config.toml
experts_per_token = 8
d_expert = 32
activation = "swiglu"
moe_layers = [2, 3, 4, 5, 6, 7, 8, 9, 10, 11, 12, 13]
balance_loss = 0.0142
vocab_size = 2048
norm = "rmsnorm"
tie_embeddings = false
batch_tokens = [16384, 32768, 49152]
steps = 9169
Below are experts of layer 10 (counted from 0) of a mixture-of-experts language model. Rows are named router (the router's row for the expert), gate (a neuron's input weights, with its number), up (a neuron's input weights, with its number), down (a neuron's output weights, with its number) and show model dimensions 0-127. Each number is 500 + 25 x the weight over its row's rms, rounded and kept within 0 to 999. Numbers have three digits each.
Before each expert's rows: a language model's description of what the expert responds to; "gets" lists some tokens that make up at least twice as much of what it gets as of all text. This comes from a sample of Wikipedia text that the model never trained on. Tokens count by the router's weight.

# expert 27
What it handles: Units and infobox fields. Measurement units and infobox labels in geographic or fact lists, such as ft, km, ^{2}, %, and Population, Location, Elevation.
gets: " m", "s", "ft", " km", " mi", "%"
router:475506516467548508516457470469503489480513534505531491461502466494462500514518534531520542531515496502496513474517512511467449456503472490511465525513514506496482511521458512501511464482495494507515487508489475475519487525501497465522514511476486506455520529554500517500520506530503491473462490553489500475481476490496544499475484545538487491536540505490519515514541500493496510539497
gate0:495489490530496540509527481506518551501484476532481501503494490509542539494502473513590471557450509527512474500512539543490480507513498525540478485455469515534490523540482497504501533470514531503556511485482524484502510530478491494537520501498504480553489481491523484507500547492475463494538494497494483513546493510509499535495448490487485528513515515512528475508546496532549454526441
up0:490471528493493482503471505461521444497497486436487484505493494496505472482468529496478523462520488467484493531444447478474534509431471502506508488530486477460526519485499472469502463506493463483471489472503455534497478506502489499458503505487499513476522451483506484495475481531545496483476513517482502491468497450493505479482534490538507527497475465484458485520496459501457550493531
down0:478512452503488512515537503539467501546451531491445528430455538461464538498512473509489487521494500460508532469461467435514485512480517491486483482470495503521527476483508498482476531498474529517487523483493507522527512496486473537506491508547486486443480508482504535509527511517533471501502444481519552500488494522476464464489470524490495470523497496515507504479457499509463508493527
gate1:526523483452524493477453469491504513491512515524546512501483484496504515509553537512492482537507486538545500487476503504460487513512508500488508521516497491464507516449507522474477526504495515482474478484509497494500473468508472516507463521474558487505467512458513526495536524483477487506459507507494546498479508542512492464482530506521521525517531474497499469483543508478507557505480
up1:479519511487499469482511459477527482496563505492489516510528499492505500511509486509516541477484535466468467527511519495488514469483510507513491461524469510510473499571508444512547517467520515519481519462490491542489527493503505521476525471453469488483549509524509501481468479524510497541492493490501454546534479468456517519445466503467504506459504480499485531509473493476476500475525
down1:493482528523515509522447499494520451459467473456484467516486520516540497490506511511522495503502473519491480449522497508499525522469492481514511503485508442527515474463429487515496473506497522475525502473462506555520438529460479470475499492507509479482489436521529504484508528501484507497490506540486542533473467504514555519487523505513508503494484521529487481550507474473477500504464
gate2:458465529535513443493512501493481537524533552511512541458493476533502527534529514480518532484517513477506505504514447532522497506552519491489472495489531523488541516471464494536455504484509505499506487500514528493469533483460526465501470519502535493471560530513499509507514471508507488532499521509445511476526569526459507486510491536474512463509502499489555482458504524533517475515499
up2:527462506489505506522542513532500508486475529475488506507472486486498473521491503489526494481519503471520492523512498506536469501501514530507469531518505526516509507460501500503511502484519554497510487497507519479498529480475506482488472495460493491457530481471530481464520507499491476515532503529570475478476519522497483441495545515488507476534459487481475471524494501489533436507513
down2:514471498496528473472512490477561466475492498497502546515525531515506528461487476505495510481547534499486497536505480497501526471522565498498552510504490497514488515470499462500513551497448484522479536534484460482470504517461474496496491521533527545489483478491470491485535520496484499512504496518492512508502513499502488496531529486428515496484471521513524486521469510500523516510529
gate3:499534476505467505493506511533523503542507487493473474500516489468551564443469503500515531514485458455500506525515545464460483462477476466518502528506479486484515510551461505494533495482487486498497493462468476522499469508502501521502509466497524507516553462512533508446511507495469522495512518520491502492492490484508506514504454511491447426478532486531521526488540482509476486524544
up3:524519486525448505493503491530509499523527473497491451514524482431550546473474515493522541531537486472486502525491516495471500443478509487545512509535500490469518465548467511475525500466466509519474508465460497516522503497503497526492486481490519510507538482545512520445523466499452529485514518495486523461500483498505529534486463502498471420469542484520462514450510498508477488509519
down3:508507539496509498465519516487483487497480510508513467496501482513469489504502502537539462521496494501511532456530530488478498484526465470480476481514520522527484473538473516513466497441477492485538514541484488493500484568513518461466494513531522469452477551493489473467502513459490490507500479494483486475506497490529488504518479515490587487498539511528479520502561518500529488552506
gate4:467472471506478486464502530503519562506493491470489515491505473459517522498530518524467494479511470477544537497548455519480461478440449521481490520501490473479520491552482500491532523495444497444502507519501505462473501507525480498521541480550536475468498504509469498520516524485520549477480499522521513496525522492511521507503507533514482496498506477518525506506516541514533501476500
up4:512525481461466503466501506518515485472509480484525489547476484498523532480570497540492552522471479448535534509506481506521544488454512503428483490508528491523465562521490502491499464495525514497486523493499531472496524514548500520533553525533560518527501484543494548526507518483520520505458534487487463502508472493495501463506481488484489502444522508505476464527533541467510449513482
down4:492522475496486499505467510532512514491492484505489469490500492539477494509488530534467491539545514499468511561474492511510506485493501501456527570528470517500512512533500486458500514521453490494485518528496525500523453491475469534492536515525493515491521481480503499516501477480475502521538513510456507521508471486495456510503556471516500492488477482452541513504492466492480520529490
gate5:513477505522500517510472485479548555487517474474512446507536527501489480442486502500487477512510526524501471441502469495502498487487485522510494495470507487489481500510516534528528482524471523499490470503513483498475528463481483502504486520520435491437521506513455492502474474521470560525513552483516514539517490499467497512481471503492515504515483518528471571528549515512523480533475
up5:509485500472492499469517499465490459523515492475451521464499514474530526534511457525484495534531517482502487473508537514469535481500539503527486512484480467475481508488471510471459504520508526512506516506474503506536447492496470530484506458489520477540508482514472506460514526504478502469502517505463499491509468464513493508518501508543491485494478495449510456483504509522533527521509
down5:501536518519515493494496483509544536515515508470511528517516494511513523521478481474477485503525511484463507551444487537503530482544500511498450488549478507456478440501518466493480505481518529523510481506511512474515498480476502497540479537519531495542520518570480516520450530481503473528514481524467564483490544483509499518458529508488479469492501476517504496494508451517478466524518
gate6:509488488514499506483478498467505504486469509507539518511512478498538506517525470512461524524469531511495488466498523509498507495532503506474486531453524446501500498505484525481519481475545529526478482516489485527519530501509515511510498505495525480487495492506500521481476542509492531491491501483436500549455467509528500519516524539531474512509512475467510506495535541547500549465523
up6:520479486505496483490470518452479483492477489518510524503502517467536467469467482496453490523447553500536495512511519501498510464508481523482437510490451457534471495504473488502492502475525535510511477502487513512577514490520499516563494512496477484480527542501510517489507527477499509468518457483446496502469493484487517507495505496548435507478472490475538503510472488494555523500506
down6:504511512500520536488511501528510486526555499480440507520530536536504533549533456478493511476516544514521483485474499526474502473504529550470498461518500480491495516464470490501506509515431487508520530508462549504523520500500503486498489498477527541514542509488481524491524523504531477479521464512520498514515509497472538536462494519513498510531519484464501539506504535483527489489516
gate7:571471532505475481528514484502508540489478481520529514497527490506499507506455485513538468538535487492529443526461552538539475487529536484542485502513491508471492487498510508496470487467507525501520520474507557461500495536482480494511528503470494559516534453469486486519511492485514503481491494505524568496511464491505478562516497518509499484496529511499492474492553544492484472463499
up7:490508463503503539517509527502467480537480531493437480473476492505488565495536542478473514545503527520470533499536525483537521516510497498479520478481503517509489523515463484518493493552472488447486451496538483543506532476511488506482482506534552451520496489521528517493534512498453510550485496457487477431478489527501511528447496493481466484497486493515502517494463510493513495551491
down7:519548513535540514493487457538426522501486540469489469518471500488444513498538528466492562475531492488536532477474533539501535472495501531515527522490481503482467539482507507515479503490503551481518508520535478479510553498518462476510499491494470496538522513510517468510488536477493475478503500507479527487486531464523467483513461503527486490478509501526491564502463493469478528483460
gate8:480502536545496510535495469536455457522537505491525520479479539457506560547494533488484488506490482532482493500470511525521461534494483481556471484510474532495498503498500525515518501503484461506483489458529494527508500506491488473542487466468476505498483512468518531500490499528504497487524537501494464472494483496454528495445497482484506487488525510499516511529462506508498488494523
up8:486549507542509501457523536549497506498503490453534454518479504434499497499492553473492518518530521517498499530485496481506475471436483490521469494505481506474510482552486503498506512485477489485501489501513494522525436526468500501491464486513486519474540529491480509469517510511504566494453490472522506481468512480503546519481490494449517489480486522478486479515482473510445498500497
down8:489561529501538498524467544505516491483472476482464530477490562483531452532513492471545498491462470499517430524491505547480470472501487498551503495499461503500487486515459474549528471437486487497517497440482484496513524515469573502510496516480494469497527528482475501508520544477495469494482514463505469486500480522496542498519484541524530488534496497477513487515475506493499516491514
gate9:546501519486484504483514484513495465515506481516468443479455492534475518502450490552521494515562484514467524548471493499473493483446497535467447500506488525496502501505487524516543483496474543537523497488495518526483513504481456470484485543498526524476464507503543470508517495485525511509476500471468525498497459479520466557529505485554450504499586492472493476569480497512513498481481
up9:481470472493505484508453481471497506493496499515533523553519495492552484475551488466492494468484526521551497457472491516520482511566511502521525521534507470509488547490514487505482483507534469498498497474506486511531509493508532490544558452511477479526478478537474523504515531547487470487554480509492464539490541521469529477481503505449538516502496529504530506460542487471484527484477
down9:497453515494446517480550499535493507558504523531498504493471491463459494508506493464498512495493499500489512479478522512504539499540520475496521523474500493516467539537550479539522523496468495472487493532504484451462503512519498498456486506543486452532486488467501523512538454466528504513492430478480493455484478521490502499535481494462484503571485555535503480489512517505523504532531
gate10:475498531495491496482494495484483531514496530492504494483492471446484510530482548480536489506526499526478508480482531554499530496488492515487476480503495460498471537524496544515480497516517426499531480476496534522471526495534510483492530495496515528471482470503526497538475505515516502493449483503509492540510502486514536495510501507528494530471535525490513467513504494512500494510546
up10:484485540502492482499555467505492510493476470523494541550512477543472514546495515488530551540520480515510491486444506509510489502457498537513491516491523489539490537491474531512448510476483480518511514531516488497487513522491519445531481441494495529485485481488519479517484487494522468494469483541522497563467508452510500496497510525483470480492511468505499494495493507489495501479525
down10:530515491497458518515454489483468509516503515480467524494552500509496464495467479526452511507499495460522478557474530456519482500502509494499474510480480431547494537476501452485507527458531484491541505447498496576489502497515464502505514479511489509528529474485455540506499476513521516506479469508488491542530490473517478490487439515455491497508530469466511482490507483571558533510517
gate11:532531483516507500482444472491485470459531506475477498522502517501557493479526517524466547503535509528519461450499532519417504477484545485496527470496503452421544516544477522540532512508503463501518511509435486509490544483505484530541543507475496486467492503484519491447542477497530489461474496531486480520496487505442501517455493480502505521491518506553490472501491556483473524474505
up11:510535457461486515521522519423522488494491498500523517486484523516500457510421466493460503481517493513505490492501486548486547506534519501501511506482478468483525467533488519500478497484513488470530509524487497436520491497511494524529515481493466508466521495515531519463478500478471494528487430503514457525493510492523471509529457507527502526508481484516465441487488468522566531501501
down11:528551490471451511511505483489573538488487465535481565480516520487498471526509492523505513487520515470476510477526513486499526476496488483470479534495560464506488520488487541491531527513506480524506573486506511502513510500513500501531488472520475468536520463512519509501522451475536540554502477468533491462534501503490493513518486507499483519491522474509471527522510475523561494505503
gate12:515503552495496452540517462502460559503483497495510502543495459512478480471479523549448511515532493455492496474550484475486446522507502505494507495453469534479517542501497516529502490529488472510525457515510474521471543500481511491553490482529504515469487510514478496549492505488527503469510520495535467472498531468518521465545488478473479502497506463507481533506523536487484534525500
up12:481488533457513521484499502500535501512505479495480505520510447507504484496511531496467525501461494498495499494535520457458502514530506543490523550476510492532536486493471536479478514460542498468455519520483483451483509444489502503576500519537529508499500506509462480457453474477457544472456466523500507481498520489497493511462510544486526536513506499487515540451485527489495468553511
down12:508483476506493509459526522506555503432486516486532489486452485462487488490493496484484513509479503527544511516536491468494512527459500517478517514447520497497506508473513495527468531556487518555458492521495492504499530506521526524513547509498487474507492491501504490470483481479455517520475472472541513493496449516435492529503555476493546511543489499476504476523490486549512525515530
gate13:504495488504493521526464506460491485485479504467536503493515529501494491512495539483504550500526536516497550513512520486464499501519527472520466511521508512533514501500521537510474481494494486475464450503519482473518487529499475534507543535489536518528482511508522522484510513484544462460462510534477497476473492513504543492494483522580501496507471470504508469491504464560476432446515
up13:553493486544500501471512491479546524528529495521506499513469493532487477487470475510489505534515440479446458499463472522495476500471518465485506505500539495444439508491460503520517514549468522517489486483504549528518523505449490494497455466488473490497528515507466534494517497474495522484534495493489577508501529504462517504513468526489516480501546493510481495529514519479476539518476
down13:510485472492525511484518528512546528483522508525477532511508496487531493517536474498507456524480504497519502496513529494529496488476478485470493468495477510502493512473507473486475470497483480480548450472503551470473496445563589488491461470534514518517546496497522491525501499475458526494509503515487506461506476539519540528487508516507470515563488513497453495439515481458484491479498
gate14:473522529508478507523465502513520513488469465460550484499489520505505472501515504514524487480500441510519523492506524500500499520504498482482477577484515508518520475492483511530494500491500502503501478542522495473489503461465511487513481531489519496523523490552493473476496511514520487493454484488519513537468524542556486492490497509481498515483507484517528470501519516485563514518483
up14:493506521522498474522507497470510439509495507507473453501458500470495498501499489519512501506492499538504471497516503470507471536470503514472500510504510477456470470504485535531511495499499538503513504517534470493485453519456469514496476485468469475477530533590466498483519484480521430473535469510522483499434510490527474466461491501447502517500493461499468485537508505522514499513536
down14:568530485463517460519488484518473512496483535497497507525534466504451531511487503513528511529522490548493491511495517497490480505526502514513447480460485482519469476495472461466483501533506479509510450474519496493478437522496521463517486523522526495491520533545490526528507498525541505530481521528452515513484492473448511499439526471525490482475491518477500475546516483451531479481486
gate15:458525543504489456533514490466497526503501501537499495498540467535446450523486524509540514480516497468504487531500466470486506479541489486519499483489494481467479468464536522489475505489477553470492466471547456468513479483500489467501502465541504521493518494524547518457460498477515475512492529499503519522507445518516467522486515529518541539503550508550520474542500468500502497522444
up15:494531506508487513522466490458510483501487514515508493486498529501518531491468490517508495496519441463524495490502435504485492489442538446537513501461496465522523448466524507481475508532510483503503499506502435488501465480501526510504469496525540535490514509491518486487515505479486517501502504464453565519453544523489476469501477490550472490537517507537493434520491514491533504519478
down15:499509510496518461521525466477491498536508529558494524505484495537486466479514517492501483530502536540492513534484559506465510499529471474512521478497521558553484495479461501537484489517521528498495444563563521484518511518516467486507528519521521490510498492477502555500527539497514478494513502523501511469553474513502495487537467517506527534518523506534475499481508514519532468486493
gate16:551488478496509502531502558448489501514484467525553542498522528447492476502485528466490497481508500532505522506511493475470507494512521469511457493529463531488494517496503523543538505521469484506470528495505499470521480493499493541504509516538499428492465518474551545511533527487521535540463513521459501555481516466491532517510416503511503518488491524505536520509458493506484498501488
up16:544474484452513517477480554451482489501494472504534561473521491458480450505491532510503493491499508537499543529511506472500484509538509479532477482516480510471530517504501509526541503522480508509480504520512507489493492496510494499528543518512472422478479532514553544500535516493494527523476472517497515552500510478498531500511437513502471507499476503483560499508454485490480472535511
down16:477520539512477502493509495513519493497527530511497489489476479493506470505518498478488480532471478509533486512531502502593474490553494467495473450504488538508492518493516516506490480559505452503465508492475503500449511483488498521459503524465488447495516516513476511538445512534516500494460496533551467503532475527509519489537458523497441476518509508508550479495470455472515524468510
gate17:475495472480507499499470492453507485522506472515549475527498494498513487549479485487505486496530508510451492483509495475527513504514577521492479530495511457447469478529498516530489509480481538524528501491501493480510484501445461493559489493499510507475536475503552480479504471512437428529498464520531517512481549521505502490534463517497491486546509520471500517481475452562522502500460
up17:498492531484503493499540488516519501503514535474462532481521465492494536507513493486519508532476520487547504489501500532520496483504475486508545498475498523545556529497484516489509493500527495485491490525478475501512426513526529492461490510461490474511484498491428492472500547472512530474525507450519522485519436476473506493497524483491493508463460463465529499500538531476500478517516
down17:523429497513520436515451517471487484515482525507509464513504479470502477514481494504492454487511535464485534512501438450482487487544499475479520497507463525532522489526522507505515513505485495493498501480495547474513506494483467490478487510499508503517496504502451504479476533490493456535531533487480527448499480497490474489500515490484530481406513543482504542509504550485486510485526
gate18:493469514456485515500519517461499494503499517443497499440550529496475533503496502479459498483508510519520497479465501526519505521485537507529493512522510500528525500468486502485459474488482477456460512514502520482496496482500463493531530508517461520529544492460480494509485463497474474499456483514534477480508525476486512478506509483506499489509488489477507488522509446503538557507518
up18:492487504503515517494540505517453504477477467566506494514508522523515483506486485504549517490460518480494504495499520534448496487520465477495569516503445489467487518516498542459505500491502506516493461471491494517500495485517445450501477488503518484483439528502510499501455517471519503527519510515497515512470508490516489475496524529453499497487486531512507512515482527489478485498448
down18:513537510481519479510482499470478534486491508481470503488527467470503475497534497573465502490527476522531490492509516534488466488505479480486528481477500529501484492478461511483509463511496505480504483476517504525497473493545509534435516506540533476494479499483522509503576488515506509489529514465496529513508476493502465462498540504501493508548485482545487509507505506521536500503494
gate19:518446524525477497493522494525486457532518523497505515510537446516498486495478543548528505504482546490484488466513503493486513499514448491551506519507503519474495508503473465476493530505473547500497524475498529465495522502503475472502501541499468518520494508525481482469532502545536502567541489491502491494528493444499476550477486522518514434491495512525535516491479538487459481491516
up19:483524466487523501501484494490508542448463487514494472492474563468523494476489453453470510515503444517504513532482490490493469490485557538472496440498521477508508501509508529540490468503525463506494491521510472534501473497497508512500506482494513468504506482472542517517468491492468523451496503526509510504478491564499534433509500482476511558509497503510488494525535446501538491490471
down19:509524493516509531453544456505514501487527518494508530514477495530498485527511508474485477539489505505532516452523501481517518486496532470475520504480441505462545525458526460558536489482484485524495533499508500488496510473516456472521525487519520488513506449465500501517516503521502500529469498512533507503505559518498501526501524522466521486524473513510462492521506519539454488520456
gate20:487566501493504459468513471503517493461481511483489500533498520505494477479543514463469513538504521499465435445508491524470521490500523525473494505537490495477481504475489499482511486499479529512492519484462495502543508514463478547455499473521483506483558489458497518487530486496496538503475503491458520515514497530492507497514553518505523494495532508478512475508478515462533495493462
up20:445509489520504511479486470464488501494516523490482550524526526500514502498516499481498483517508521490486471469476537552477524426517511521477499501533487506504486527467506505484484480566489453497495524444473516529524456464469526514491500474501475485479502484488509506496467510484491503500498464525499490500477483519457525480441552524514519501491504528555503496523517502487510492522509
down20:509477516546523452503454499437529433523510520497518455505501491492505478482485493491503508424510474517482472509493506475513542481539471488492515494460504482494475510491510448492481521473452535516482473518533555480503481537520494484497457502506518505461513462506497481505471492490481495504483511489513489503473504479479495501494470479472496525527473521522489536496519533487478511496498
gate21:521505483509493480499481477522512486523469510525495510461445544536530496515504496462510526463504489482465513471534515480494457498497492484497493520501542494545496506536522470583528477535463513481513440545536536516524479512486546484492525504501507494529494498471555477476518479486513466516530529536516449493440517481487525442513511494495497524499499537498485493509496470524516490533468
up21:506511458500507516513547507524541509506501494543529478456495505514485509495510526476499519471498492481462489467540489524494497526540490471510501496456526515513496494506506463539526485496491537508500467587542532499461512506478570504480518521445465514540482543481502486504535490489516488506513565505553497513478516500494537464510495466497524500528499524470485529466509451523520504493463
down21:482556508543484516514478493484520511542501511521520512495534510483475498518499495490500507493491526488468496473524460489511528498535507475536542496484519510509488497518543485539519486509474506503410517477520558514536526468478508473493485496501506508489450505476498508502536533511499480441513505524508519484495481515556511519514491498468502510488503519502501534510547477470537473502533
gate22:481504494518483511546518450513508525481520515500476502495492473520484518493506491534520493547505529491502498560474499505486500509550510534479528554520497454567457497490493484500535492514498558496549490520482492524505503467493474461483499513528491500548500511498509509501508533501490484478518569525496517512498478480522483483492511507495486517521501556471515500466539532518486494525492
up22:515483529489469499496478480500522543450511460497495483489526475465544482499517493557517460501553503469502496527479464516509507483509467530515484496528482521493489551508467483514529496512506489517539490475484465516499489490492493520475542512497475461532547515504473514529520530492483511516509495514500482497527475506524471493513497472519486510460530526485488517520524483463525519528491
down22:463487484516500471461466484479527512497501543530489522477508499480512482525504505502469481552535470554510490477505512495455490501475519486525476516499483480530487491469502488447465452557519506542479508560514537503472488480466485504491468479523460521479515501583513500497540469509473495488516488475514511464498511525506508499542461504557498531433498497500489501515486503481518469543469
gate23:499487502508509529518485553507502514536497446479517490507500480512498516543478516516491521523503483480473537497511463514516459521487453487495464508453508509461492483514512509502533502510492492538503457504511513469490520511469517485552489549493481513529533516475533484529536527540527503532494475524492465528441505467514520494532529472459526492491535494486498510486482522478593504502483
up23:503506529482487477510513483498496511476470528514527522493510522498522554464515490484526479530486504475550502502472522470491541467477521504489519562532530496485510485465525444501481469475498503473445516496531508484491461491524501505498531476502555519477489468516500487493465512480447470484482522488506540476509518483485449484529489522531490497491516473427523482559518477555454524504495
down23:515507523491524497523489530521519516508474486516505522487544528498510491528462511546511474508493487534549532521466470519513527487524472464485514519511508513527489484460492499508476494535470496463471479509514514464464521477452517531538490488524497516449486486481485506482477488450541532491529505499504498482488495481536489506481520526494505540519485540515511485540527587505498484533511
gate24:518518479496506477490509508500460449509478494455491475467489521482448488486503514509533517509499524507527536502490469520492511425485489462519526526523476504562496511518496529488509538478509537492506522496485481500501505478497486506466466459520460483511499471536488523493522487460528486491504478539479496466501509487529530494529525512539487491506504466538487460540489485526456492508506
up24:484504543486492492501483483497551543485528504537486515506497483508542503507488496490488484498463503482483483493500515502537522555495540517470480482497529503479531489507523476516492470522485508508525504481535520500505508548483489503528512557526514502523523565454505454499487487537483491519485506513510533511510505525509483488472502480462488477530501520439488564491534526461529462484508
down24:503523535519487520556504463495532487522520509495516524535431526480485459527526506434498491495512496555557507508488514486518517503484455510481505555516507523492530485495512492475502496497499526546536524525515552520505539501463518517450505518478549553501480488472497510493494477505505490456499531482517517510494465544531521501517472492504532533535512521495514497462471474502514546471487
gate25:502481521514504467560516449503522495483488505486537496541453477483527481444484489521517483504502501483503480492523497511504468507462501520480467469528502524485488512480493552512505482475495481534517479519506498485498491528474519525497509487452486473531541468470525511479452514485471559496508552511473528487546502469486489495522463544508480483479515491477474554540525530510517501478493
up25:500472498531493506571495474509496516498508488462510465511458436470484496472506513512507478520493522486490468521532498516505506484467519541512519476523507529503511501446483575507510435467488450517556461498497502496489481552492515548490509498469493481512515505491517491488426475515479517463515529474501546472523501493473496482516465542481494468482496511523447541494503519520512552477503
down25:506506487456504539513471439516506453481538564476512518523514472500469474479481468480497505492483490493480522501480471485463466499521511522491481505514480512502525516481488488497538477471522481508523495475511482533497517494485502478528505484473495490469510464535508529516511520538499552490465491480465532493506480499460493503479497508509536484536548452503460536497518453484525491517488
gate26:492496546491527455532514493491488520505527506528490512491518466527492463425505529516486521512509504469505465498475479479522532544516464491493480504506507517502499480518509463511495488473521433534466486457489500496458483496465547487561508486519479471506524507504503533529512498486438489513512508475470509479483496504486497477529455493497550440488521458483499533493467468510450463525480
up26:477519518498505515507471520485509492527553506505469514533517537504508485465531493493498526493497542523475468483496480468466470514529462482503497466528551547504500503535553491519531493519493501457470508466536456550511530429504535464506508545506498523513499489507505465502529451490438506512524490473457500538493497487509469462498455523501513507468546535516501523478470480509556477515512
down26:532497501550476509519488487523514512518519480494455452476496484474501508478492461549492469495472565495509529563469464513517484532551499471478506498457526516498484528477464463570517540487472483527519513507464460536465525516538479449502540535485469505478482546493464484476517524506523505502507505478509543503518485529480513482481514522513490519515497486520533519502480546492550518508459
gate27:507495484482515491445528530491518485470451491478499488538493502512518497495460544509503514510508486536507493490452518506515452451483496492476554497449489494524470507498470485456425498512518499501493512512465466477549547512501536495533516483456513499503494512487496490546494508494518526484480496533550470500504539509519509481472520505482466502530521519492484490494512526488478499561509
up27:528502486467496493460521481431494501480481474444487521582477496496531501530460511517494507528516515512492508486534498495515449451446487489491550518513465526578455470505478495482495510491532535522524532472496454468532514524495521516522512482512478499508536504495525499529463514508508493517500495498481496490476507520459525468480520497489455492511478470513473500470462515494485480565442
down27:475508515521484538524506486518474473518516477461498519542510522545542517506502505514488493498509492532476484509467466496526501509434496480486544487428473514493506505501480519532488421521481491472504463505511459469513543474492466484536508513466427516501529440509534489488500529498513554517514483494505474502457490495481485471500465504525504465506514513470485456492534477496524465504503
gate28:507474544457498479563494486452438463496493530476513490456458437462477486530493478422517525517554516521511490511518476496501509438486479483484510487524465498482489483457509506536516516507470507463509504476499490498559524501493484549485483503471459504448466505498493475490526503565517467510499508494544496520457512512444519517469526504486530513503526503465476504486513495503526493514549
up28:491535459527507539454493520561554533487520476543480479558561547508516528492482522560488474476429502479490506500489515495498503544502534517515517506510526509519537531534495499464496472500538497515497510524496509486471476521508517480518515511518536501555528484506493517505481478450487532476498489495480513478514501492571485507515476516505482486504452489546498514504470499501453516499460
down28:475467527519518470531450508481490522485532458495513555491508489505499520504487516499475473511521487535519468492482507488486495522501493486522562506508478456504547544495502508515500510489466521491475496523520519538526510506507490480489489509530540534476487514484547518493502498517500494527531535495468488526469472578499510442491470521541501527467552492467537508481528481490485447466489
gate29:537469492494498514488491528533536497510466492488521528469495494521525500487496548491524533507545464523458533475489502494471466515492475482480499513480485499522569475454503459525508503453512484478469490514489478495538507487458505488496504459511491514503531460481509498490511461502514513524488481521479524521495483511487526515534490481507542510534509583546535480493499515484532506476487
up29:503500479492489548493502517505510524537487512520484484535505479467485507471506467465525511506507519500484518491524496499527495489513502482510484506496473505503520468444499481535482443487485498494517513500521464498488527490510494536504498494477447511493499494501499493487474468463501458448498528500473502485512484495551562481469504477534534487534489522495511512456520533501542484482520
down29:503532552489483490508479483490530502465474513489544509524514422524487511523512490514539527503461462486535507482466515468474508471473521500518590486463463505502497519486534460483496498541551550473496510484520523511498529483511486475492501498488471481517500501528496537485513466479485540485471474526487520502474475507541493550513518535463492504547506536491444462499474485527483507482485
gate30:502514464558538469492481524450504540507490505506472543448502506481548467516507525500499498472510468503492490499516487507502506497470454475494470505485511485495506509485488493544458521504476507484542482477516518505450532507490485510489480505526470520477494569505507502448531490529516503512506474527473478501527525498487480492477490510526533545542493526496561482511525514495546531476481
up30:506500505501503538505510487470487463489482511499506476531503501497507471513500472520455511503520547509521506502487529538503498505542511496531518518481490485536481464488465524490531478521515495453489515511474462535503510494537471497474528524500510502526477460511439438494454517528472458472484525486474500500472526520503535537529534517521498431500507454506487491459482536488422505491502
down30:455504521512541505526509515530506455497519456459493501513488462512506448497474464462491480490486538514527530537425487512466481483520506475497511484500457537516505497497490485516508477466518488492510506504456526495521473460479498483509504521509473499496481496496497494492485479480479541498519488505486507505507452511467547492497459499493493510528468495501536511509519464510543497516486
gate31:477441516483512500527503458444492490502548529550447526501468494547504489471511511529522493532525513519528519521509485500516481505498506471492511478481475474514505483488516482533498490484466574512567494531508452526504471461496495453531530495494494520506448487454486521497491555501529488471516523537493552519515474510458516489505515497494482534479498543506479545502491486508524492504452
up31:519443523478496480531521464490493529515502482537487537487497506476517515490535513561489535544520497499528509541481499465475500484479506486526520467486493531466498450542520455531519468493489519490515498506511491490531492481476527494541537498510498520541456457469512534490495566517529455491539518525493517487515495477525492494501466485516506476491500481467517482523543479555533517502520
down31:528495537452486530500440496483496466525560485525506483461540541481479524546501452552514530528481500492498492471529476479493510469480525475501484497490488484463519487504479454497427488509535514494503516492528474500494515492489513494478501464498484518539475527494478490484510502511530511502494483494495533473515518518490519475541472530476492506455524484508490474472494468480489495485480